Weights of a small mixture-of-experts language model, trained from scratch on English Wikipedia: width 224.
Below are experts of layer 5 (counted from 0) of a mixture-of-experts language model. Rows are named router (the router's row for the expert), up (a neuron's input weights, with its number) and show model dimensions 0-223. Each number is 500 + 25 x the weight over its row's rms, rounded and kept within 0 to 999. Numbers have three digits each.
After each expert's rows: a language model's description of what the expert responds to. This comes from a sample of Wikipedia text that the model never trained on.

# expert 59
router:502483487471538508523503425478476514510496465489514507483490509480495531508474487529511499498480493482518523515508483464486559474486502530485540472504512506496485489504477494532538497491537515498432510504481577513507481484482462462491478472498495505555486535496454472478514470524498487523559461477523568471532518515506534472438498505520483519519460499487472516547488522487497502489530473479489495491485491474485548481484513532520449474512515486501486527540485487515533495541427507484497508542509532487509501472517506455512483484487474498474500498510488550507510507547495497499514515528509455448460495523513477495508509519513470519529521511534510483543490513495517536492500
up6:487441458500478513478514499500506505491544480567505496499481518480513459497524505496500490490483505513518500502500463427477493519509470491491488503464503495510502507462458477529525509499500502514502522501510496512483566491476502549467542513494510520447476526508526480498526479505524499486530489472518501501526496525488541498468505454491533495500502496498477506527501453437539516469498485470510512565506499463494504516500499494504498499443501510503497507605499505502465585553492501500491507452494515472505486483504461529516504467534532506463490480492500500511497485502482511489501472574501509498500476484492501497493527479573498502501496497516484501491502479505484521488571
It responds to: Common nouns and there. Generic words like there, it, known, such, information, data, sources, often in field labels or before as or is.

# expert 13
router:490532537520514512513543433449484508502519490482434477583493522529519497496505483466535545477495495483491511523522470516509503503522476517500518459507532502467478480502486506523491541511479501483477511493471481540458473486466509466483486482485451525498486510470477489488460474483537533470511491529501502469517512523489488464508529527500477516522467483461511516546511507513554461561519476507483539496503487479492494504477512521507510491492459473471482497558476491504529456513462510495501474494486515467491508476535495490562537490477481512497513488477511482531509466494504443521502520530505490501469524523531499493492504482487524503484504519517528513493465511496510576471449
up4:492496522463502494498509497545492477498464498502443497481515507498479508475502482499515534508496483507502510540478503515514498474500473487547498479519487497529539491500468500484498497501499536472496528522500495502494480470527514503529500487483499543483477539508504511507501550514580491514519490475512463504486453528467527505495505475490542539502480466461505556502500476510541488444497544483570511544529505496501528483519413502522484529493521485497497511509479473486523494566497536457502522546508504491523515504459485493499457479533507503516420506510517540536471487502509510500518492503454489497500508491450479423484478517493463496495491516488524520517498483531470459498522
It responds to: Foreign name fragments. Word pieces inside foreign surnames and names, mostly mid-word, e.g. Kol-over-os, Osmokr-uh-ović, Rubal-c-ava, plus parts of taxon names in species lists.

# expert 14
router:532506535491495494499512474471479487513472524493480509515515522499524462504486489481544522475513503484514500504525485482522522474469472483486521452480500515497515524518498477528529526481528478519471492502486491536470457493505547458459484444544491487493516517509439500459470472499522518495495510515538531470509510532468473479428519505500519493518519445503531527476489503497473468497536469510537506521517497481492523549516519514506487495512430463478474511513484488511548512501493505476510460535485489459473527463525520490531500493496498509468486469466500497520489490502502485511518555512486492462434506517528502501548533547518480516476516508505515500482459532545493572463476
up2:483480392495488482502562499446500567547505497483417502541499496518498500514500505497498512500495523497498500507480525472492507473497461524481525495499510524540520488485477481534525487469569447515541486505496496507487499483507499499500518508506517484501494499486483540420495529500502496488460471489548505539496459475500501491491501492510498486521526501471500496529520528485481476540501508502492525511505497515500495494489422519495435519499510479540516529464511517495516468506517498547533464517500488499499489525498496507553535474463498497519494472507516518567457492491506501502517494499479501506503471503494498475454505493516507555486498513454513495491453539524501504493506
It responds to: Person pronouns. Personal pronouns and relative who referring to people, often as subjects after a clause boundary: he, his, she, they, who.

# expert 62
router:468503508475464512500515506480495514510492453489489493533541498491474499496486505490527496503463461469528476507488512501484521451465474528480509517519534507466457493552475524523527513496526500507490519500502535557481499527482493503503508529497530511527525520504461498448532516520511522519518527498538519445523525564511454462529487486516439513514490517465478483508488520457519464442528493477485511515479472474516526521501499472543564515481509451502513506520460521493520475492487504522518469503503489512467499496514460489543514486451545504461524482474473510527533485523478509501500504517490480491484488526522469474517555471488495535493489501465514517450469532469543542478507
up3:509501519461481515504505461494479562511555513500507533513494501496521514457481457457500488479514499545500511500524481459463504497438513515500517504524528522485500506512462553500509476515508498502491531484496491525514469506499511498502585492497502500508491503504504474505506522478447439528505518494519500499519500498525539499498498498471496503508502458496495490515509437498502494546501493474499501508499551502487500504506540492481469511456526470486501500533497532512507512502502509487463501504504509498507501486493496406528565510501497596448492530458497512501502509503511485448472513499486526452440511506496500495461502497543475505496500488476504459477469537484492458481553
It responds to: Word-internal fragments. Spaces and mid-word pieces of technical or scientific words, such as neuro, bio, para, ena(mel), aero(phones), often in tables.

# expert 11
router:482499531497540479519495479499421514508501506494478490519531479520527509524507496476504522493499567493540534514522505459516509475472457491489505461507519497498471473508452483543507518499491512482515540488494461565471507492482482519429491498534512464524515534485457488458474513494504507459545475492565555493487488549484503467429508466497478505538491454480523501469506538477498519541537500470481539484491472504542528506514505523518520461476523505481475517519523512509534464497486532479491505505493477502475486506508469486501479502478485519515490467519488494514493496482508517499540529500452477460497471544511477497526563497505520509520503490527498533499500497468497485490476
up2:483476477484509502445508532501509505504490499500502507494516470499452548510477449496486501481513494502429515465508475500507536538468506512511498505470503507476535500547521473509533488500499535500496484488482499528514495559458488495473537587500497516499504507488491497477509536499486513536487473512506503499507550503491477484488524502467444537505497488534532455490479465551510459502510497492514479501476542498484517506460495456519489499521491490503416485562524500489519508502514476479560480507500502509528488514504497487441497502488432495500517498504526499498503506499433473544492500548498508497551480506468501547499453570498517506530501500501510474496495500501485497507502
It responds to: Verbs after auxiliaries. Main verbs and infinitival to right after was, were, to or be in narrative prose, such as taken, asked, began, would.

# expert 51
router:430510517465530486513549462510474517510478487477475494490542527468515495485497470488481546482497515470520516496517498541520469504487456502498563457474541508464507499523492506510506494528515459505470522492489518497480496509498475495528484479528503517496499515482477481423518454500531508463520438474513520501534517498492487483456489463505491529485492479490534527500499485523539508514529457480487502508555491467509485518483513560507501476483476530466453503571492479542491490530514497492567510523511531499482526491499488515520492476526510492494482513518462512504463514492487516541504537514454475484475508540524466484493479544434517497513520484511507512515485499517523491464496
up1:497514473533463449488501484519496494485490501498526501581504517513489497509502500454540502502516464505484467512495513511495489507525505534474512508495503514505525493548489486489526498507491499498482500503471487495501501488528504498497459507422598488456513559538500482489525515476501498465507522498534505499525475481532511468491506451503494498496476527540514463458486501501466461526447506498466536401499521486499514539491514513490535490504492489518489525505501459554510492508462502497500497526515514495539482496501455466503508505483502502485490542500491508488496493476490500530486501511481483499494443434502457552502490531495474513507460532492481524467468512437506499506503
It responds to: Years in infoboxes. Four-digit years, mostly recent, in career lists, tables and infobox fields, such as 2003: undrafted, 1999–2013, plus field-starting words like Population.

# expert 29
router:483508514470535472513522535455495535486504492532496456502517526508499490498531451509521499482477544461474503486509472460505529482503502530489507505516531514461463448487479462526503486490503513521477543512516499521505460473502491464530455483505505519470542482468454499515488504510538509504520505520506524502483513521494477514501520481542487486525469497532507528507459456477541460470521484455497507524514482466539497515537517535526461484492475527501473489521487491532534502547534547524516460507501532503511511496534460464525497511461468501473451509497485536526537499469522492521471496517496504489493497504523488466535573493469459508496486533516529471467451502456538504473510
up1:497506481487504512543495515505504554538490506543548495499484544501508500480513503502499495450510501524489488506514499510496497505449520589499489506478472495496431493464542475500496504529455492498517452500512515486483539510505497492499497463528474498498490501412490494501509483518488458497511487511474540478512508528553509475482521466503430512481501495486482475505534535476500484513523506478496484521533498478495566499480565500518492504504495546487511501492453511499497474527538447499494510542503452488499502482501459516495505496494485512526490525461497508511499500469458526516499526508500511500494509496466512474518497510494513526423490558524490475490496505489543478428494
It responds to: Non-Latin script bytes. Raw byte pieces of Chinese, Thai, Korean and Vietnamese characters, often inside parentheses giving a native-script name after English text.

# expert 15
router:496539489483483503516544459479435517507492504498433480507498486482516514517479521499510523501474493465501499498512490470473524468501482516478532500517538500472456487515494510503531512525508480532464515530457505531485513488481534469477503462494489492480494535495459464442510455493489506497523486533511492503530479497466466496512517531519479501545498503467525523525485470510525465512514480495474540544489450494506512555511511557506525522462467471516499493511446505491502519521476545490530450497499491477492526510525491475563495515482497542462487491485516511502541468529523485560549530518472495455495514548530511469508513503510537521464487519490512527513479532501507529488460
up2:485473500464516497519461473485490549534500498500495495458443495502499497506488523469436532502531535532496505499495515573499516538433478502462499506492510538447482529499462501491522496497561546504498514497491471517491551488466485461537513493487508504508500483535501497470481511508480499510488502488510497464466504499498482530518499492511443493495514497517586512523523495493494502487497502471495497497516507499425500488461511544471511500468532498502548488533561499478470498510502505498584555500495504488476501541496533471489507506486528497500473494490533481501499482497504496508490502450501546529486456530486502517534493503494547515494540506478514497500538505501501511504465
It responds to: Non-European name pieces. Word-piece syllables inside or ending African, South Asian, Slavic, Japanese and Indonesian names, such as -ić, -ović, -shi, -ola, -ga.

# expert 35
router:513506505476494499547502489473495513515488468560504495519532547481527485518481439498493509500497536497540490550500507533516507473460494462461504494539495518451520499514501472514504484492527498475489501485489452550466508493483483452498449522513471510499503496494454492461494513484517475489517479505546533484515536524527468491517522530530475516469480482486530504510519516507483509519479492529461491519513507484547509551535522510505532468497491501452483535499500464482517459505483495502494446536445506482476541520517485475510542496479450540487493477501465558509506511495484463497519498524449495478487514512539507504498496494500474506462517516548490542510472471470454536494544
up2:557520501487450483505507481500462505497494441544491490507508509486498529469474500496499484518491490519502501575492508503532553490473480501505521567500497492467511512522493512448519487497562487524433554460480503445469422489500481501516495500517498501479452453506486453506474500500480512520509488493506485477472483499492494487505511501437514496552503500471525502504499498494551515448516516505500521455526506525500501484513516498515501482505514495504502484488502499514505486473520476471499465504477499502493493511526497499504490495503528497511478497523515564434511505494449499567511498514514492490493494515525505496480413501511560531539527510508502478521515522464523506484501
It responds to: Plural and possessive s. The s suffix for plurals and possessive 's, also s inside words like Cosmas, and the words its, their, whose.

# expert 42
router:500472499478524459505530494493484493515456493471538472530498498490467501508456519462540497493512499498528504499524516470517547499498506515509468485530539517480504493488486457562515543463528492531493505473493562496508486512460500490510497551508496515531531529501497518455513481483485533495514471550557515494459503524506482457500525458521468483526494456474531518505530547486522455460503499462451517501479479505499501501473512555507509489527522488503501513521527500494477471542484499468500511484484479513484526502507499537548522525517488488494465478495438483509525496485453453500503469493489477488443513501513464506513548498510509526508500526545492536467474491457514533461488
up1:519511504497401507554494500458506488465520495503512439500494494500511502533516514533504541519495517507493503511508500503490486553497426493456496485512478502491516474510490485500487496504482492489499498497484504543501503502500492484479491501500495502529513526510421500484491537502489474505498481500474512478493533509503546495484543492507508509490490489471469501497510502497450536499493508454507503523477529515489543501536493537505501510481483478468395504504511509536499489466483496504479504463499500488511451500544499468458468504491477511492441506503471504532496505528499503531507520561521498501478527495473488507540608499542489487499526491453504519481529502511480550505495
It responds to: Prefixes and particles. Word-initial prefix pieces and short adverb particles such as re-, co-, sub-, non-, de-, and "up" or "back".

# expert 8
router:486574497456496465542543477526493542532484474484474518492495509515517460515479497502493529493476509459475507473536512479548504502472502513446554490481531493462520465528501498506498528486528476516473526500478502530523506493506480496471497466494490532535478510506493486398510407494550524441511504481486497505527502514475478509493500487509502508548489504506494486514516513497529453522503466496524529517529480487520494535489518565541533487483474512481443501523477507494539491482485528507539473526471508489508516469504483484515486494493513493466497478496489510499522482538480477499512508529483495449468487510553479473523497526482497511504513527518485501506498520520508521496458
up1:485512516474481499494505511531478491510491512499467515503502503491513514502468500563484472491524465465527485506495503497552501463512526532490505479500500498515505487491517521456435519488507512528500514515512477483549475540497566499507479496495500444505477491517489532507500504444519519499493502515499493526484492537506503463480500459500500504477499415504512473498499501466514508461494543485477518485498482492507502547534549516588506437491516500512449499528452503507510468493515518502500492476530508508448494511468475477502521590519502501449452501513493482536495491558444517532484502537505502469477490496516493505521494517500532487491500523480493512506450536490519504499482
It responds to: Proper-name modifiers. Capitalized nationality, direction and adjective words opening names, such as United (States), New (York), British, Far Eastern, Democratic.

# expert 58
router:504508528495541496520521511484488504538479504481465490497530534521509485525477514500491522487486498485510460488510493493515506511451490541496550493552546520498430472519474480533525513485489499507493533508507512497508454496444503512486453554524433493525519488452504480520513464435534527467514501508534527486496513550496518503469516490507476535541466494485504506504503496486525493531518489449458540505501484480516495495478509498507517461488435476502492503567490496516495466524498497525472481514502540466485508481478501500470487470484508511503445488486474533482502492516451512525512502501469479480447508513521492501566522519492499536518494494509517554474489492485544531488468
up4:506499467491512500506457527503484500527473485517482496509504477484431497491542481469503484502499521534498560502497534479497491500541521504500504435497478538521518559518500513446503535507499445504507457549494505486507507543490491499519497503500511510462471518494535489475544549521486488501527459508505500473501496465520475461498499477517496488450498549501531503512466499487502518454502506506529440498501498528543500520500500450506497450484518448498494516491497487504501461491508481430488476513529503455476503498498560501532463501502503492538492489486486474503499495550506484526490497542499536474550494514500504496509510500492505546527501458523462448499503564501523488495537
It responds to: Section headings and breaks. Line breaks and == heading markers that start new sections or infobox blocks, e.g. before Scientific classification or ===Background===.

# expert 17
router:457511520484492458544520465517461530535507486490516499523515498498457515499489524472541522476478524490551502514535520452497505455472489533489491507506498517486468492517447481529547490486563467501474512480499512515494449494512516464463502526539481509511549516468494488499481482488488500477497485512561489481533515485496482518472502501509504506508471445515521549535497527467521497484561449513484522510533438497516540501477496571505491462460503532497515504506468472516527465505521499491509507520489538495480498488494473497534512481512484501485492456503532529527476468520497502536520535480473475488453498518509477481494519485517531518542526497501519509520474513493472536450495
up0:504498453500421521509475502493442545469501488496499509482550501546491541506491499498561494538507451516499475498546471500503520498518491543504495549498490497489517493526515531498512472411460501458498519479565513519500535481464506523487515494544499497500464501497501470430502504518512496510505501483503543493497518466501513520504493501434491545490582502498490504506537482501502446510523482501477514495501530500504501501485502485519519549520494505500514481555498471493502482510510490487486538502501452514496542511487524504508492523485489494517511469494490495500447471493456485496472491555483486499495514506529540479459509502479449490466493499484499481471487504520501460504495
It responds to: Auxiliaries and adverbs. Auxiliary verbs after a subject, such as was, is, has, had, and adverbs following them, such as already, previously, still.

# expert 47
router:464528532483512484532498429484492544485491463485494514514525504483510484512519505486494508507492532470504508507519486460497522502458497515491532478536532517474466479528505503502506511513565448494501497511496508537508510458515515514456511464543470532581512529488456494451451497474515505519493483508486549502552511503484485520473514485539481510517478539532505510525492551445512500575488478477498532510524489478492498506518500574555518510467502473463468503513501493511505470516489527481503465554464523511471504487462495487503516484486490500475487504472466479498549514526496483518486482504460493506473464498508515484472505529512519480493527516496528502488510516465524517462505
up1:486495485502538502481521503491497508493500505502474515492521457474522519494525477474471532517454481439499493501504527470430461504474471468495504511492434502485477475504510506492522528500521497514495467518468497522508505511497507502510497506485477526533500502501526509464463475441500503494550479480523478507500500488511498534486519481551500496503498498556505493569505494438559486581490468480508502519509502515518509505510555553546491495497503497484478490485517501450432470498491493493493498507500431505506532501464502484521493542472474510500508496469479524491520498503488522494502437524506515496502505529522506426442521561500467522523497502500507514468483523496503511499510
It responds to: Adjectives before nouns. Adjectives and modifiers after a, the or an in expository prose, such as new, high, social, healthy, modern, primary.